config.yaml
d_expert: 128
d_shared_expert: 128
moe_layers: [1, 2, 3, 4, 5, 6, 7, 8, 9, 10, 11]
router_score: "sigmoid"
normalize_top_k: true
router_bias: true
lr_router: 0.000532
vocab_size: 8192
norm: "rmsnorm"
tie_embeddings: true
beta2: 0.95
batch_tokens: [32768, 65536, 131072]
seq_len: 512
steps: 8867
dataset: "wikipedia_en"
Below are experts of layer 9 (counted from 0) of a mixture-of-experts language model. Rows are named router (the router's row for the expert), up (a neuron's input weights, with its number), down (a neuron's output weights, with its number) and show model dimensions 0-223. Each number is 500 + 25 x the weight over its row's rms, rounded and kept within 0 to 999. Numbers have three digits each.
Before each expert's rows: "gets" lists some tokens that make up at least twice as much of what it gets as of all text. This comes from a sample of Wikipedia text that the model never trained on. Tokens count by the router's weight.

# expert 85
gets: "ed", "ing", "ive", " known", "ity", "y"
router:487551497500476498522515483452498514513466517517533489547502487548506457482482510444526471460507468500505498495444527484484523487495500509478477457443510482502515500489505487511477497499508524497471475522453450493467462532459560436471491525495510501492520509507520533479474519472511449528520479517546455538522488518496526489507499525527525470495489486526505516489524536486522486540438480508488527556492485551520531495492472485478474526541499489508494471474546465489514474501476504503528473477504486503512498480508486497483497512499515492505480524522480535511507502485508471529548520576495525543461495503514496531485515514466533527534504499511509532509513511523479492531484
up0:515514455534493488506438487494510486493502511460518484521491513455515479521538496472504525502511498502455525487494466514511499483514497468515500509507560514465455516450474490524503524512522505512505500510575478451513474515508507527446486488548526486510473508513518511520516527515511474535496542506508504539481519493483511498455582460505521496490474482497503506484474513515504542464497505495534515512503502455516517482543490478536504457526503472493511485465473482494518497505440475521473518494480480509517538487465551538537521489461466527524460549476501518463525516550496491521499507526497540532491507498441523471504504516436482485509474496522493514493499495475513501508477
down0:532480460500497555497483502493464501497484479493461483521475524485470500520490468466560485468512472524503540501518489513560493506462502501484533472467498478521515518494461487469456466467503487499520603505546459488460493486502487500480510500494496539513492496429541504486525498514545507495486506541491567497481478472502475496500527513483544490470511500477478477500475507514525556510505494515502528556513505498534507538478487485513484493504478503512480469458548496492481510486447509454499471464498511448493506530506508514485494459481497522459500479479484510531485481557518543499461502504481503525497494503523501504493513515510485534491493475514465510492507546497513509493465

# expert 49
gets: "\n", "===", "==", " ===", " ==", "===="
router:466517517504477527471491466474499456529482527533521492487500513522546495510514524470488433502492484516456504487450497495496516475501501530480467503499467476522527518501507506505456506474484552475464506581557464483492476492460549462469509531517499510467500486508518482504556562521486488512482480510548479522519483488503508474512503487520522493503502553514497509485527531487485492489523481515491527480523492489509541498505513513481511498532482502497464512473540485526513447517511528511493463474497487491501525482486503504471511548467496505489511507503464525516498473507506483516522515549506506531515442511500495513480532534434516557550472496495469490495533530538525545526501
up0:479477498516552452515521452506502483475527474572511412505472530497500488496499476499502483520501523503498491505575531516532518495484504460529540501442511519481483504519490517512505475491533468517586498438498510539511521515481531529485507497487504501503492483513489474468503512500499505479509528476500492562471486493473460482499462445519477516481493459469511483497511498544506527461499472522479533493520499562504478509485493508505488473564517476516518541487458502495483468479516524493520507518485509488508534489478521520514517495506501501525520504490487473453520457506502497479521515481500495472499474501476494513476473459503522496485467476432527508505537491487519514488512
down0:507455528502492491496463482501527544481420482525477512539504515466485522501516519507517476539501488517499503515543523490506495424466523506494528453469493515479458474557498503508489457481538492523508505459547440461503533486510495535495485546499510549518463490455532513531509539503504533564548516467500505478504513500489504487522531515453472483453476472521480514490509515553495483510499479505509469497489529486495441519508477455507486489521488460506493491477458472505495484503502536479539475472500503473495509546536534512516514492492466466510475483505514542499490483501518490484460513488505499504493506523496493503525518504477471448487471519511495510488501466526484516519511

# expert 33
gets: " No", " no", "al", ")", " Me", " University"
router:535515490469472499490522497452527476484488509544483484539507525532500464540498485494504439474498512483493472520490507475511549478559520514480483490475473486511510511465527469517451493534488530482475492548454470460488461480480550449490498507493509514495497485484530523497491526518496500530482494525564458546500485511515530502476521495472531505498483502500483520470491520476477505533514540472504497513485503485538516473528520483481489534526475497471492496496510464491463491484501528498486508460495489469534495461551454505495487499502521516479492481466480493538532485518488500536540511542528524503519466493449501520482562493490513523532525485535499481493448517515555452495463
up0:525532516498502546480504540508506449570499509536494479498524495504510464534488515527532496450500506493520467560469488497517486478471493552517479461523501466448469488497493501493512493499454541500472500525523479487515509494480492522514465517469489518556486478501552482470491492518456516508480467515497505552484496493490578537471509456487519506504538484490494467482484507483483503524503499482500480495546449497441476506531471481466514504485491472488480497501494498512509495531491501527473455456534539502468502453485505521517510503513503472490492502479504514498490492512503497489446499491485479568491518476525530500518541444467522469526509496503490459471467482459486489496499
down0:523473534472547479475480491556489481493512519507490521451536516510517518532506519483532550493513508536493563471501495475487514519493478511480509506536492510499518478499488512466477484458503478512519502492505465546526499509532519472484523517515511535485506465505568489558482480480531506483537491478501474488494458522487487471502515486501471519489507498545516475465480502497500483482511543493466477528491503476529499520499479498567456496518478475490521507486491515455500493498503535542531495476542553507510479471500554562533509465513513513488487502462502513491544505498547487535473513483452530522535492503529519507492496502533516489525487464504495463478456528460478458521542

# expert 31
gets: " A", " E", " I", " U", " O", "A"
router:511531503479524535464513474486493465507479483497524513466531468513499469520533457489505475467514470500472472471488519497505521470503536516516479508534489494524473475480524516509475516516561531473479495523550474450531480519470513481492522519502485496514517499518562523516495527496474479542500493494517505499495530481497466510488505500538544483503507488500516520460521537446519486490493490491531529553483507543574538504512490484539512449528496511494458483496506462508493497483485557515477479453532486489514509499513485506509495498524509466493489518527488566484489501514494522484511501561501562547506506512486531519465538500495530541518502483523452489488465533547516480501533
up0:524535480462512525470478461512480484519488470493479524505491475488469523505474467507522505484522475506471463546529488497560507523503514535513510499498518498549480510529491515489496477516521541467502520525488482512509536538485519450514506516501475507496481496518534496449490497532494538487475435541499518477479489518482517499509483519489510477492475523515492484515490537469462505474551478508449457498491517507496502470485489524453537481495503516448523489520513519478543534489521518504461450445574497474499520515512481459516495525493509523480491528466475552519471499521487497490441479521458485497489540526531534535487486481471515538532497475541479494491516481486498497470540
down0:480497479511484457512551504485490502523540481497497506517488499524521536526500492559518522476473497489483490494516471503542472495502491517497438498547478484513538489479551502535497470533521495503475488475494504471453503488485550499483548518547539489498507525538475475499518487496529518460506455492543471503500535481499544494530469511505507491481523448492470465447460490553506503548488511466513514505476477502478449502467537507558490491493476548498487424486502456479532486516508525511503473518483486540502515488509485536516513515498494517501518486504493506509476517503541497502481471443502507518453524508500538461499512534523533518488475516477525515522502479473523500522542